Weights of a small mixture-of-experts language model, trained from scratch on English Wikipedia.
Size: 13 layers, vocabulary 16384, 37.6M parameters.
Experts: 64 experts in each of 13 layers, 48 GeGLU neurons an expert, 3 picks a token, a sigmoid router.
Below are experts of layer 2 (counted from 0) of a mixture-of-experts language model. Rows are named router (the router's row for the expert), gate (a neuron's input weights, with its number), up (a neuron's input weights, with its number), down (a neuron's output weights, with its number) and show model dimensions 192-255. Each number is 128 + 32 x the weight over its row's rms, rounded and kept within 0 to 255. Numbers have three digits each.
After each expert's rows: a language model's description of what the expert responds to; "comes before" lists some tokens at least twice as common just after its tokens as in all text. This comes from a sample of Wikipedia text that the model never trained on. Tokens count by the router's weight.

# expert 20
router:154189125112127140078198140173081156146124094106154126153166102135089108124085081156123134103132103132132086082121133119127151110100165112123190157151079158127134127133113113116159178125145130
gate0:124163141199121111092109137154141167189227117155124146090127165133143105124116116133107149115125172119129138139094151181117089133088160150103120121170172114181083120126130135116149166146157154
up0:149033048100114127180124106113119099089081134149169143145141141134118125133123179210127124128131067107129093106167130128116123145163145183124188116101063101072146146112135127167118130158082104
down0:123130129154176147114173138181136091169160056145181090089108147106186067106120099139073170164140125091167089147179153081135131129130144194131120104159164154129164166121183116113131042108149139
gate1:148134180125148125139166164155123115134147118139102146130059157124106150132128117116149128154173113093090125123112102096121123173086127137107136164145171126097106095167158148096068101143115130
up1:169110112079123160084163175085156050104073081159120155105143153174058117136076201117185095119088151117123147159149135123151142098191078119116091140115133118131133191140137152101167169082106103
down1:055092130138143152087144095194061130113149133098121134120109106114163143076124155191147149188128114109165115081097092134151112160125160167150101129088109132104109145143095191161091134160136125
gate2:115171100134120147151053120125079146154167146128121136161111131153126139129102194151176142149197116028111117053103088147100091147119123064123121156121108148084125110133156138166149162141126140
up2:096187143143148191164139135127144126135126112121127139149085126098093071140147171162156123135250116061113109122153128140092097186175099150099164131097118124103169082138146129135153105086136124
down2:060091163066077208166155096163111124134127127112135152132117162057122110129114170162139140181185116144103171119118157072147143111098149131098117128129047109138156099189159123169111104092129092
Description: Line breaks, number words. Line breaks ending list or table lines, plus final year digits and word pieces like "our" in F-our and "ix" in S-ix.
comes before: "-", "|", "\n", " States", "=", "==\n"

# expert 40
router:142102105100155092133153189084130137174139113065122112172067119162134143099115093158117144095140163122172131093138105124187101168100152159118196188103124173174108127119177156126119147129136092
gate0:080120128170137117149125128095095124083195128188161118142120102156089101100110121126095150113139155137120187143093099157100072145108121103155095143164155108141098105142148125136128154083201153
up0:049096087148082138116093096135137111105148161117114096122128062146115143152176097087161163163194114158148159133089120151153080110166140147128101120091143179144128095097183098120108172143174159
down0:150209120142100151084179071140113153151124136109148152129139162114123120099132155168144116108075115116121095148199105160186067160101098130045185179128124137148163139086127191104122168146108108
gate1:106182124117100138124096144095128106154157086145144213116161107142125154153125110102077076131106132139150111141121190193108180138174085154131062124136089152092103151124126133166154160164122108
up1:141110084129130110116096137101099142149109083152117188170088126171116121156075128110058065166152091122169120042097189172076148125174133119166139099160137080107061151179111119109123182172095136
down1:089147126104089100225155164115110143135154160126144143130208118199154098084084102097180086120163159214127112155122116115088147087165136063121123127147137196102133122152113118113114064149079145
gate2:080087114156125133172162098163067111090130127069054109106133148129140153137111112099100135124110098101156165125117184127155115116181189136144196080084142123120089101109131121127113159053139082
up2:169137112123143133077121093120185111176112131119173086140144071108104122141133098126094185114127122177143052166113123101089139119139116137144031173153150136107145157113130174085186177191092084
down2:126120113102109096123114093088093117138088141159034130095156106146150159109103110143147166149104120108197115158138144120118115130122128124108075115150116162157153108177159120116071146173115123
Description: Adverb ly, age. The suffix ly in adverbs like famously, age in birth infoboxes, and table pipes, commas and digits in lists.
comes before: " ", ":", "aged", "age", ")", "–"

# expert 5
router:127126083114089161147172159103113129159132175072143143171153118172168124099124125113131091156143115119161089142067165083130090115146129132141084126062130119149109139137112114191148131185125080
gate0:169141096112064100178133126090159114156190151075132102138144137167093128126146142110124092131130159154126105112142110083143163115167120111130118132055129079100147147117119063160089123186168146
up0:112082090115183156120111160103135119126094081141154182096137137130147175127141039115035165148106163116085150121179185148123120144178146120139143128155171138091122193164144115166180102120127168
down0:079125089040140152097087106114052104151096122123181122158095075097102149082148126150090144168126135147106155183108114120143084139178149088164143110141127092106103126099153064149136094087167088
gate1:098164129121170129091137187104083141130160121084099096141111183153144157110169138064161138116133150110158197118114096143154202170103085166142123180138177167091097129100149151132102068091114107
up1:088112175140184102078195205096181116090167123087146113189119122132149125130144142094127178140130189098139078145115121103124184122161081151147108153193140094127132156113130096115091158126119092
down1:131112119102122193113090099092128123098075154101170107136131090132143145089152117079104120101131144150145143136149143143117080141072110143138122091182107162090135152129190094089099156092156136
gate2:132127107139151117137167164141147053101113138173074126162148108056085108116131154068132165145127114087177142037101124120062082113184169091065170132119128091157166201071057139135124148113121138
up2:155170147138122129101104075054087160152188115128138175087137182194107150116144083140120137189137106166087132151055120162138117129153112182067111134072138146118162128131120087139156070157129128
down2:138156107124127109136156126132130098128115206135164133131166085100150123165126120085128139167111148148046162167131115071161145136079125172171117074146108076172179081079102090090163145134162141
Description: Colons after field labels. Colons ending a label or heading before its value in infobox lists and stats, as in "In service:", "Years:", "composition was:".
comes before: " ", ":", "00", " UTC", "}", " \""

# expert 26
router:164119105133118221149219162132114144114137177082138155121132150095148143101097117135150138116126129122155106102119142144077128118168200094161109163107091110154161139129194136157160146167123065
gate0:136109124184113137145159161093128107116148108140096137131128120100154170107140101101160165098118114143124074107116117109143121152119161137083120131069049195124120153129088165128160115121107129
up0:153128124093185105181130116165197092120098188141080119204132069187161092129140190169134125103060117099109117114185098089128096098173126102128172102149162078134106137079129082122122131136154164
down0:087114119065166172141123124108138108111140170103101067115199091195117161112197138073190108142193170157181191130142191112133103133106106114163164118161136126144155095134119153141147130161030110
gate1:152160104227120135139162141134151054085149068101143151197100139123184136108110124117103110136107137087151136101119108109181118181159149130198144128178144115125120096141079108108189142179170077
up1:075131213060091168040107184095140132210111109151134105107087103143124130139081148098117119138168139128135099109140161132133114133079117153140184099162086122192170135164132155091144148135146168
down1:137122058111151099163108096108163144121142166118191104185128203157104096157138150181160169116116144132081094161152082117120183103132187109141116097129081150145163124157024071135154116111157077
gate2:152136122148164103143154195143127179077167111179156118110135118118114134094124126117132103157118128122122087141150122145133112199108129161084078165138080156080116140118178103093106138110183151
up2:129104095118107161109144122137101196128131147140105060101068094081130137126086093103162133087105084179106109088085148134174094092134048122163100116120125100065116112104134072176093173203116072
down2:111087109137163145107150141153102124153140086145174096169113007127168085120087123097123152121144130146082105150127142081207138116102104105128099120091147201196119102055144107212144075133132157
Description: Organization and sports nouns. Capitalized nouns naming leagues, clubs, counties, universities and parties, like League after Super or Pro, Cup, County, University.
comes before: " |", ",", " of", " (", "\n", " in"

# expert 25
router:119150120086134126195149154146108087096118114089167155131108118133174135150116159103104184187105183136151100070130135095082152153151134105169132080096156154093157141148173080089141118174121088
gate0:116065136057113117141091123135137129138138111120151114128113122135126129160053106080118204151105169169112138127120177169134143127118153089095144122102131189147099151083085125176131117098125134
up0:127127138150116134118172153116068094132075146136132133093076095123167141113205138200201095121137118114124129148115093158107154108108133157127102149173148133137103128165182113125143123135145170
down0:142133072153029123194137213167138129099140127121147128133140148150146167169135120117162122133098142152156170159161153114087140070130128087094109136091180136098110096096114099137147044066107135
gate1:115096128211115149195144129136125204103169143153128092150125120134117116126125105101156129162081115139054143140180121129053180071129102095087110134104069123131103126138149128094147106120161133
up1:134089120148104151103065117164135128194128114087113144093153079086099136151163151178129181126240140128151078090092117161131121122108142135127124076140143152183146161128127177138138117123142117
down1:138104171133177113075153099095092225163071132145088199111126123110109119089138111078149105089144131107150144137113138163126082104162095166136091151087108192076049209102159128133141062083144125
gate2:087156110188096055155067156102116118123121116098122133115099113162081104093181105119166078139189098120130105176117110137135137172076157124110199098135177133075143113140181082163153119083176129
up2:114104145081132113151134101131131129130132122157113120153166159196152183131122082090149085123138166113162154136145102133115156067169113153123118175087113150163182094119081159148120112105082111
down2:118099142102121120122131134081140118145120097082090162132114104093141095068119113132081087170104086158117111108121133165112149100117114039125158198115158146124106152095129092085149137132114134
Description: Example introducers. Words that introduce lists or examples, such as such (as), including, like, include, after a comma.
comes before: " the", " a", " as", " in", " to", " that"

# expert 29
router:161156128159122123090133170125128153147153096062109162126179158104133160107121092159129158128153128121149123140071137066131114081164168180212118104102105107090151116165129089147095127178115059
gate0:130142138137070177068154126145107154161111102153170110139093121125128129078149199162148144163123102111097207117147113152113161120148123122110146095135141080146172108159140147116160178127141132
up0:146186145145134078112101065112115176102078126154166128089134141143120120115090098129113053081118162113093127136102105161054107111184076152099123123131119096136160145116080147129098162094143123
down0:191121147079141132083120110106127123087047156165152150102121110072173111126129137141132135144154165121074111157169132102193139118172077066132068110099214150143157128122104103134157082101119116
gate1:130097100122130155092148146132157130153105133072130109181153147097072152064180118110125079148170224173111104166114098094129071165132077123142106104164111122130111163105158122140144127130159104
up1:162104089158135119212104080124150113142143109169115155126117125119090136136101160147075085200106040124160085112137133174150124119114172160085113116175095175170185125137149119158134135131166168
down1:089065097107130147158080144144180147048129146108120185095123137054100172111143149145128118127122159161163122094119126159144092180154181127122134146084130148166104085146131101152138161084102125
gate2:184081145134098130145143177095154153146098163108147071130062129124154153177167110085133161142101123161122140100110143075114161072194146049150143111167124116141124058120130154131127113106144156
up2:092176115118177147146095071129109089116211114101091123166140189142065162112100122160147108094165119096165156136161095144145103172048091153071073142083180177141072201107085147094159135133100176
down2:174130143162214198166149172141130054113109104104135153089103147151087096161088116170118068153124118088149049107080113112090155115108158123110189125097134139143070143144153105185144096114091095
Description: Mid-word pieces, year digits. Word-internal pieces like om, ity, ard (whom, stomach, City, Womack) and final year digits before table pipes or semicolons.
comes before: " |", " |\n", ";", "%", "|", ")"

# expert 4
router:128132111149087125131131171095085170159145120110152153126109129103179153086128097116082129119126091146142090108137130103089141140087129105144086107054132143131128137126179089135134126121169100
gate0:193136107132087102182130138122147098129147095109105104099109156130132144225139124121092106105126090117105120085137150060166159155134077124151075096143163103129142119099073171107139145090095134
up0:061093109124133084131148141147152150123104128139097149176097153183182168142166128169137091121127150125131138154148122114120083158109191155065135140113167137135112155109174127106081182105146145
down0:153114182099134108105151127173122131112136132112158132131093130172122205150116139112097163103164128148148127146174079127129125099187157069147097107153172159154175092126117145081075111122116129
gate1:117145093116164120067101167113166099117140156073108109110124119147188123113135064156078097146128172083168168096131094070072171088097112108170198131157143111068138167137137112143176167198117131
up1:157110121096133201138127096123130145150149147154107129123052167137096147138124199108198159137099053121112139114082098139187084165063116128129126135127159131146159105124100136103097152069145163
down1:115110091094108127132107125131130120129165169143057164104039165165097126123156177117133125126181122044112098146109098142074166142148166140136177138129175133145189096120119100138143124149125162
gate2:122116137121107168125078108117083126190142077110167075148141136184152143033126146121153145074119101144093167107174086160148092133146102141132181120148092091130139123204142129137174152157131203
up2:131116121159115176144157135145151127156128080145122111184145103192126141058143151120168156100128105153127116070159124146144123181187125093129159161130099111231213174169172074114123145147087147
down2:167140117084145157123149095145133110119087148155079192093098069079129194123102168184082120143111152227151118109171164064110113080182110122200094134131162110163174129154120161083158112169127088
Description: Space before numbers. Bare space tokens before numbers in tables and dates, after pipes or commas, plus word pieces like ew, ec in stewards.
comes before: "201", "1", "200", "202", "2", "0"

# expert 33
router:123162132096161194138148148104096166137123174036144137146106128150104166072135091107084171161144123101144063096118140083107149118086128119142161167095122147135166161100133158126182133129154097
gate0:031093118161173146094140171184123084066162195209033166167155059106113129157094157145120096131088151083135147121106138130117094136123146139129140104123128132149102189137121120111130151119108067
up0:119155104085154109073108137165128073122170239136151150179141086151063126141156179138109148162118122119137103155136111131100121095137168083145122168126152105149189143126122161133102133111142043
down0:152108174139138062149160106108160080157108152150134095145123115109105079129137144147124138131161108122089079115161101114123150142180103090097095163113058098096101157131190131139078181065183093
gate1:145062196128132123077192136116140095161100182123134156159111096112151085084093152173149114124150174199120169063111141134161148148179133085077145157117139119116150166080144162124115078130151131
up1:105139189174143105154101190125152180155148195161168181142133135092111104133116097097114081132141137158134129036141103118144146188150157158119147133102147120131154108100083179116133117112133128
down1:120120204118144100148108119152095204119147132183104099162088128121111204128140118110076162095118154121141097136113060107130193159114100114138141137123092141112195122134158142134129077099114116
gate2:186110067177120183150187102134133059144171119094121174093122180081162173128092095127132157118134085121129120107161146127156161149169117214163095052095123122106108158143171157141099145191140121
up2:033162157120127099127109122148140168085083113158118136108087159147124113142175168102122098162168169160132135134113083113143126090092161125151144147223137162114166051144123105115094087086099117
down2:119166159173174174092135096093161128112108126121089127129127113103142074169107109190119075126172110126145093092175129121128094109065145135151142134180086033136131148067144141096143151117081112
Description: Year and score digits. Year-initial digit groups like 187, 194, 201 in dates and terms of office, plus small numbers in score tables.
comes before: " |", ".", "0", "–", "9", "5"

# expert 24
router:176123113081156149180143142150096114148122108100139127132085158163109136073139131177146153140126098168189091110148179078139081102116161109163123143114118115121100119157129085162115184146137066
gate0:095142219104138176103115140078139124154049078140117152126168081124144104180110125148152171070112106093106116114134156174120119085168155119100137070158124120110130160173151031189095171152079165
up0:156118076136125108105159175140085184140176205136137095148188099101100145078121118083126163127149098118128115157166097073106112130158121124137203150126117169141119092107104133061142135091107123
down0:099151134163200122073103119148099159115141149049074104095140126095101064064144159111138123096125120196167120132149124138120062131143175120196099113155169107174105152126181046135163123097090139
gate1:126105119132132167100138096182156146105094127145122177105084138091064128104060120123179096154127111128089171093084142119121120139104135192100142108081130150186087105102139095159122128124159132
up1:153054086080141109092178145115141104105109131130092086121111114086092151072063109153163108149096143142124091116115095111103155065154108176092125097091159139153122123074092111125126045180187122
down1:092149121139122117100138164104176163133098105105113087105133164187115158149118112126132125124170110150157094118135112134108144131113098138129178089139119103136104151145081176077123148143176119
gate2:117089119092129101084206142179100115166092138199112133128199103144091142113144104111049114097084124154124140123139162151120169152139099107133139106115166125164060198162224151184122156115123166
up2:139113097119129085182131118131156104058159132106089153191096113125162084176131117151142143136204119164132142170075100105162132143092108109113136180084126141151169128106133142217191144143080088
down2:104146098098127147148091116095125118089112092126149140158117128113163184083153109098130162101167163146114135142154182129110121103094160122099054073186085146136096195108056111143105124172145092
Description: Infobox labels, digits. Field labels and values in infoboxes, lists and tables, such as Spouse, Genre, Website, Coordinates, ISBN, plus single digits in dates and scores.
comes before: ":", " |", ".", "\n", " |\n", ";"

# expert 12
router:115172103101131169150136146189064107135150120073175147096134122104183076111124144148093120142080151082100145166146137104118119135115192127121151137106109157122132121090130088083100156172152066
gate0:162124095143073129142132123118081133141115170123119117094076135106099122137114137169109179130107084176156104155167125125121151122092135111200166154141120154116127155124119130229099103171101109
up0:086138110136161177100137140100191132080091093166098120185167130105121123096152138082174111084152175109144150107091137135130133225167089102073115119110137171157122114152174113099160166087120141
down0:112140141168081163123190141134076097105145092094151028143196194165119074135090098108121120122155126076211167132123087199137118080130153126132100114141134117156080147171109148133138082122098120
gate1:139086192065118098125154179105112112168133122107123138122046178123094107105099160127141088153049144153168154099099176138147129140199161159133163175085079181116096123152161158082133130106128116
up1:140074158089103081135121131112106129153093149090143134106096159128083138146120201104135133151142151151110150091116143158155090151178130129109190205091117128101107080159179122110081112112094111
down1:120141124069124193115092182093124092167153154094118116155160121103105152043137079164165132133116125085173148105162172154154137106130105154120088089135088128122128142119135127103115163131065162
gate2:125166158145110115106141159137118086083210171149062082153148088154142162148170117079095116070129149143197147129135123072155105126103079080140071069161134126160101163115145097142076142187116129
up2:166075145109188145105128141070123138198056157138137136182132147149077100142149167170137177161204157131098078132131031150122181163159139164104163069132117187123168110127154142146203103118092155
down2:093199190174136130128095101145130117128077136153091051149094114142154154118199135107118125110159099115136090144113110164068140153116142154102096103188140136249105148118171177134171106142134179
Description: Main verbs after auxiliaries. Past participles and verbs after was, is, also or to in narrative prose, e.g. been, used, made, became, kept, served.
comes before: " to", " in", " a", " by", " the", " on"

# expert 56
router:127125084149107128127143201110075145139108128049152142085134170166098160127120132134084166139135168160184089074115137084132074166127139181142159150058107141121146157091165062112108165163106133
gate0:084160137133144117188111090111137039138140218107108126169146115107102165151125111140128103066133113110132166123065151124096167084170121140139136145115149170164089171082107120120143080122111122
up0:131143124147136091106142146144099164139103111104141126085080108165124096151111182101101118152095116127114076151150102135174113103133101104159117176207116112146114094141142119164146142160140114
down0:137106087128152139127123097156132137101119112113130124132147146141140096197145118127116161076190148141123132078140164089133157133146155153104053148079139139113140125134074077133141088076084135
gate1:175180116116127162120191108101083137172116158114083127164148120130187114157081111124133114101082144092147134133129145102105130133151127176197042096136099127102099132132121201126135111195052143
up1:089123162104116038184109118167112130116165084114097135157096147091085139128118105116110164167177128090123154145136100187160118101153098112144119192134130133159102084093092171100083137154109163
down1:182108087104046172127166062116171118109144088134190162098139079067109126162172143118100114137150104099125109132134194138144111119137157175125147146137135118093131124135148166066161155135213086
gate2:116190123153121075116123111127148156126119163124144125085151122159101081082170143161119160131098172143134110223103141172159122134114088160118112082115082116080100124168239184152164132094097132
up2:073102159124145130096167113050156110146107136111118099111093117160101177184102159124146205160155202185108142172135163131159134085159091184141130161077123127073129154140196126150196116122072134
down2:027125125160057097092148121228079109108090127115093160121139131112126160091111119147145190155086168147182104177110135131104176074119139153086099100066106184102146136111190113115182113155151141
Description: Spaces in tables, word pieces. Spaces before numbers in table cells, digits in stat tables, and inner word pieces like "ac" and "am" (tr-ac-ery, be-am).
comes before: "0", "1", "2", "4", "5", "3"

# expert 7
router:068120125097144161083137099105084165141169182107170141139144138162114119104114112103138062128089185075144117092117143096120111166164126179183112123129179188205152161142154125125123159129093138
gate0:138107099100107205141104144188158079141153144128113124119106117167100163085121178177111112151120150119161130222153145121161095093126133104056174103157153070180151151128175110085166123082193155
up0:137093132120189064119128131072130157103092188110139121115123156129169117162145117109141185126124129129091137076048132147117099098095108119173102188092046139090130120151057161164092142163115084
down0:104144149180163092125140135117133147074123135096232128088081160140140134162105135134117114162098135080107154152107139130162115076087167120178115143137128137082123127094095108147154158209099050
gate1:144182121127168122120113195093102129095136124117172171089084146142165150131097156081116075144157137132114130226108098119117158134134138139134132142118164148084101074144155150105178120119222146
up1:153129099156149149096080174093155161165103117129131176124097135089131099115131139112137117066119119125135152186141105173156117119148167124112125117129084153157090093187165186108139103172174090
down1:147113124194077122094115081144161130118190133095087080135132092154151142134184163195182140153150166062144090098218143140124175113128179147114096109135168127179152118128091139092136121120102141
gate2:091143144088119159153166071077159135086185168176115045115130146201113107102086156063057128149102135115149184097113201115076095151213142126179158079131173155186125103131120077107105064099123150
up2:187139113138145126142069223129150138155116084126139108135147124068058220097177048144190140157101098135107100143134078142165114112068103158121119112157081111077148175125122158131154182109151152
down2:127134136127102181135116146144129157119164122126100146118137102150098059131133078154156125174116153137088137133112053109126178140058144082114092120122073138083072128157086116123108127153193052
Description: Locative prepositions. Prepositions of place or time such as in, on, from, during, into, since, often after located or born.
comes before: " the", " ", " a", " his", " this", " its"

# expert 32
router:088116128105077169147175194129066148124156121081113137194114152126137105088113069113133213204173100149159147144091101150144169174132138150141154151116139161160161123101127141135114152160158078
gate0:081131161121113146181177139103100065114119130114122051131138119127143149140070119110166108124090097122087150111069133107153150147196101141079124114140119064105128171019087139112114095114163126
up0:131151102142069145140173150100119173138167122164116111111140108154127118161078161127167169160125138104140137099121123127080182138141144157132121101140178127122145135111159162092143096165134109
down0:145120084150198093108071083155195142099137132159107087120089123159140137139155123083124142085156096158134099128158095180148090145150125206162135136160157082143133086124175113176116118099194197
gate1:209119102137098208123092158091121172115189149134161169122092138130082112103121084103124171085115144138147155152102093103127155134176126126173114091082111082140084128146115124163174054129117151
up1:111159051135116153103168136133131166145164116159119169107103140084098152091104119140122177125192188120122101064126145151137157141131129152148094150152142134061105119168186136134197124140130099
down1:116106154113123144076128159074165102162094169144140098109144159152065134130126129134081144088161118196156132098128084106084088070068115146185178067084090103093116151142138101114110099148122161
gate2:197048091127138104109164133100064122089161105096105176133165093158191165179137062103123096127081141091173121119130176124111154118131114104129151105068153104124114174131125120106170136114159109
up2:064139153120101117130121130137116100122197106171138115133102147096100117131135132138136126147169122123073115147069109075153083096101153124114128184172135087099128066102143153107103130108131122
down2:142148150076118112086138088171127129110149059107110124196105129131141120131098095110147181166131150134136188147163145055118152119137097127103157088081136132121090141143094119098175141143175179
Description: Prepositions after verbs. Prepositions following verbs or nouns, most often "by" after passive verbs (praised by), also "to", "with", "from", "against".
comes before: " the", " a", " be", " his", " an", " her"

# expert 49
router:113086095138109065148156154118065172093135120100135149147118112139116145109077094153147150092101118229149141130104125121178122152167183087186117126078105171119123127126185087158153137184147113
gate0:137132167099138120079171141133126102130086106117160114172123098098131126177145121128121097135123117110146101142069148114122090154107100171147120081180046203135167113088108099131127096143124112
up0:073134085096115121138070131100145136060156150135116135094159085147189120093126073080101115162151182121138147091169115132142142129155118091066138119113184126105107159169108113136162170125096108
down0:084102125061102168155064133152066139141109148137087109081131042201038127086098120143141157121137131089113120109125128114138120159100133147107218173115146128148136120142110142063140132044091112
gate1:149151143159096125106133097160144140193192083134153125068104120153139106142145071132101042063169052129133180107199173123134179128102138084076128113100150187197136129147156110102147108112167107
up1:159109133128066118108178120169148147161188075112141140076108077121097134086104062153121088045141071151129157113198137135149193085150143098088117128107158159153129110128127123126172093140160140
down1:140066121196126121171167170157196114145127120167130174159125171171092114149148109084198109102160188117121071078131115078081172104155065133231129115111172120095138096126109130153113105127102129
gate2:105123137138199124083111106150099192199145194143135143145129155093160147087155202183126167153186161110165143209145142155131163107147131119113157195104165124119182167109146167128160169139158149
up2:133116167150180108130083101106140177143148140134078121156173096093192075104152159142181150166085148145119098163143086149136159126157138134140061117142149158072160136159113156132168131109111156
down2:152162149094155177142142087091124098137134066131184176137115137128114112135125121130126171158085129065133130120046175154085107135111122152134099115082126142134147148137119158165141066102154159
Description: Table cell separators. Pipe separators between cells in Wikipedia tables of sports stats, election results and chart positions, plus Total, Career.
comes before: " ", " —", " −", " +", " \"", " ."

# expert 22
router:153141141124075112131151229090125125144108134119171128110177131179108130048117107110087151150135118229166136149165181136134102124109121111152202134107107147135226102115167122161131135164122063
gate0:190141170107119169136143163140138103111141165119163162109186089099161092172150190130125178155160121131087098145140120163113094099112079149147152128161124100061155078088136163151117147147055142
up0:137150127143093045091120101139131186155154115133118070215114142141136193146117081132125120096084099134135127133166031178155167149099129083150068130099173153220114131167117189059137089108149137
down0:118131112154219092044157115198094190118099180125142110144082139103118115154141156096132115088137115158093181126154084069114050161136148180139096145135069100142109156115099068092167146141137157
gate1:160113184151108137143173126115121116110105088124191070168125108088100119084113172154159150212102147107094166106102116109108132160163108174062169132101105117112104142129133164158152122105139108
up1:088124050108138141095139110160133142143104172138057179125130160115100100178169155078168123073081111137211067140079210172118102128090127087142106100126144163228121120154166021105126140107076084
down1:146134131131109093170122102180068154121158092069111147088102120105227173156116201140136140146138150128109149102177121166112180090140112139094117150099174069125100117106135077087089144130146069
gate2:098085123154163103152118101087110194102156139148098098112152229129097141201109072114125114167134101132099134170127101091136029137064137044093161144137125139141150145110091089103102103144106108
up2:127114155111196104170035080097151150196123150110184118076150074123108130190109147103200187092122113125139120146134143162119224132149148221087137190111107164103108111143163151151166139131139148
down2:124155106114145165155095152135143058099140082154110129143135154081103077186152144083100068155104110133149131125119153117141098140087090053081134123161086110100133168167174117074139097101105144
Description: Preposition of. The preposition of after nouns like part, member, University, plus for, de, von and noble titles Baron, Count.
comes before: " the", " a", " his", "200", "201", " its"

# expert 44
router:117142085134118134153205107149124155128152129043134125120134112132181114160117049166144166168160112134158091100063144029103132144123180143156151110131100174179156108150150118109102164151109103
gate0:086160094153137129173153092102124117075163111114098159103149150148157126180111078081131151098183104120160101146097087102093162140102120119141102118141121104139110041142135099109120097119156158
up0:177072132083117134069080131128145121185077112146128132167136098081100156074169181177115137119102157143082140091187162162163071120151125159088171117110155154087137194108131177151129179108100098
down0:129170132137137143101150125131024120140140159133156114156149132087178142090141175214135104177112119121134166098095111149111119101129126116144058124139164104179137133107119160154145125107067159
gate1:092163149102140146151170125113101156132154118095102153122124106178090132147123207117166203096149144071109109160141088112160240144138112185102098187013148151161112121103143168132166098136167143
up1:139164123123097079155091074141099153125152189140174155168112138148080169145076086187116087111150100136133217148098145126127080101130085164080168083090143194129140125117140164102102132169203154
down1:145158164124155188140133149093117137171074108101115126098124094089140118147089116134051103113118143115131133176101157097154088167056057144139147099138187100121145128139130135123123115109067089
gate2:136094142126164162144213166054167071112100143135147128071122145114107183096082105136055127178071208144137146146117106113131139065136080150114106105040114120147176079114124136119120132155161171
up2:103129189105138127146157141110173047112108139133095140142173112145116127154066182136100154130132121149100127148168132118114115080114061165136152095067062155144137048126127114130108148176097160
down2:150162219132147147081117136110137107094129100096084127121162168153126066176084208129127119145154117152102122135149159076112163146111102143154105136137133133181123115139080182173125128113120097
Description: Line and section ends. Sentence-final periods, paragraph breaks, heading-closing == marks, and list-item hyphens or table pipes starting a new line.
comes before: "-", "|", "==", "===", "The", "In"

# expert 2
router:138156142101127192134121141113096145124164165066131096150117131160131164078133118098110150156167126123164098125113187102112149082130173120178158141113122135139112116119149136100141149125121089
gate0:094111157117090117171137111081084131168190134139122151077074160138113087096110119084132107099123076099116115097118110170140120113120129157093195149179120095158177033154050135069108110145084133
up0:148166092186161106105124142136152157122115129130129151149159092130112100174144141165118080116109151158085131133100136092177141161152146126115125066102131169094131173125187155163198107148123101
down0:141166140156133089067168089093129198155100110185126138144143157148130166129197191136151072176087083098179126153150114083138060112115091115141095128110113084113163130057098107148156113082097126
gate1:188102155101162094167109091134126099099108103083106121074103091122132140182142175082116107138123123155193109125075134139168112170171125115144150193119112127169140119174120126167090147089139167
up1:057149148123080174130126197128129138161097157143150154118148149137120127137189116118191097135127079141126131143124109063129106090102137114160163088154125088090108148057138160134152145207153135
down1:127198108095071150219116106119142122078107130113145168086128116131133138115138119107108116127155117089147106153119131136120115112130143083124109149091084136138080129128113124095150113169168200
gate2:151124122125133113134141127130173094100098105165168119100126119151154130134138123136134160139094177113122174128092132219137117122109097155153116139170108135173097139147123073137147117138155215
up2:186103137107135165120163122087169106131112133166133137111157084131191156073131066155126165129134147114126133141108122169128175119149167134075068096132142109093074117089083187117110106162097098
down2:149094150061147131189185135174154109191170193109142159156138083129156151122158134129087120160131122129130131162132135142101094147132158161137130134134071104147155124114122125084148163162109066
Description: Year final digits. Final digits of years and other numbers after a year prefix, as in 201-9, 189-9, and table numbers like 61, 66.
comes before: " |", ",", ".", "–", "%", ")"

# expert 43
router:131098113125117129101209129168110140117120128086129094164137100133141211106063098146125089146180094109115150142113159094112129108154163107167124153115044191135134146114116081131112180203113113
gate0:127093126146099161136118125140085181073183076115114111147175092133125129174149069107173127167118123108134110122167122143127097178096127177144129006157100126152132183177144115124184129144074074
up0:154060059187130108113122121150075156087163113127132122101129150141178139181159144141144112161174122066105132170142089112176101177073155154115078036168104118125142171153148090126126125152096120
down0:069163111098115125111146145092131163195156180156145089101120147168128155137103129115135161110089151143140145149123036145149101068139159141079187217149119079105120112149153125148072108138132096
gate1:117143194139147100151126163113138105088157108098183103152127129167141128055126103098191126139094143128150182112096132072118157100152114124119191108092159088140155121092130165105164144145144169
up1:128132077119094133073124107146118113157101108139090133132152130074148129147132122165033123121164124175134069142183180181091052116103159123164111144170128118115069116158122078124130151127139086
down1:160120109103103181102140167164100133100104087090157108182098118163126093158105123118160109108144129128120169110079096152135105136153139119128167129164102105137163122119112160078157146127116115
gate2:140169120160131113154119145111110124088098143087078182106138149096097145132099124143112117098166138126098128075163175096118112095108126192145080121130134150126134155074133082071194133087109091
up2:129167133108107146139145143110104129104187108161140124117170072097110142077135077103112100118128069102103186169113149161124107141144081129081158192175113074087144161166122135092138132103153130
down2:144077130097103123132139118170154167136179136124103119155150100092120142104127177109138166155133082136119108142156099087149095179132195141124194156130116120128133117134118108117146132131142187
Description: Noun suffixes, time words. Suffixes -ation, -ment, -ations and time nouns like years, year, week, plus infobox labels like Died, Date.
comes before: " of", ":", ",", "\n", " in", " and"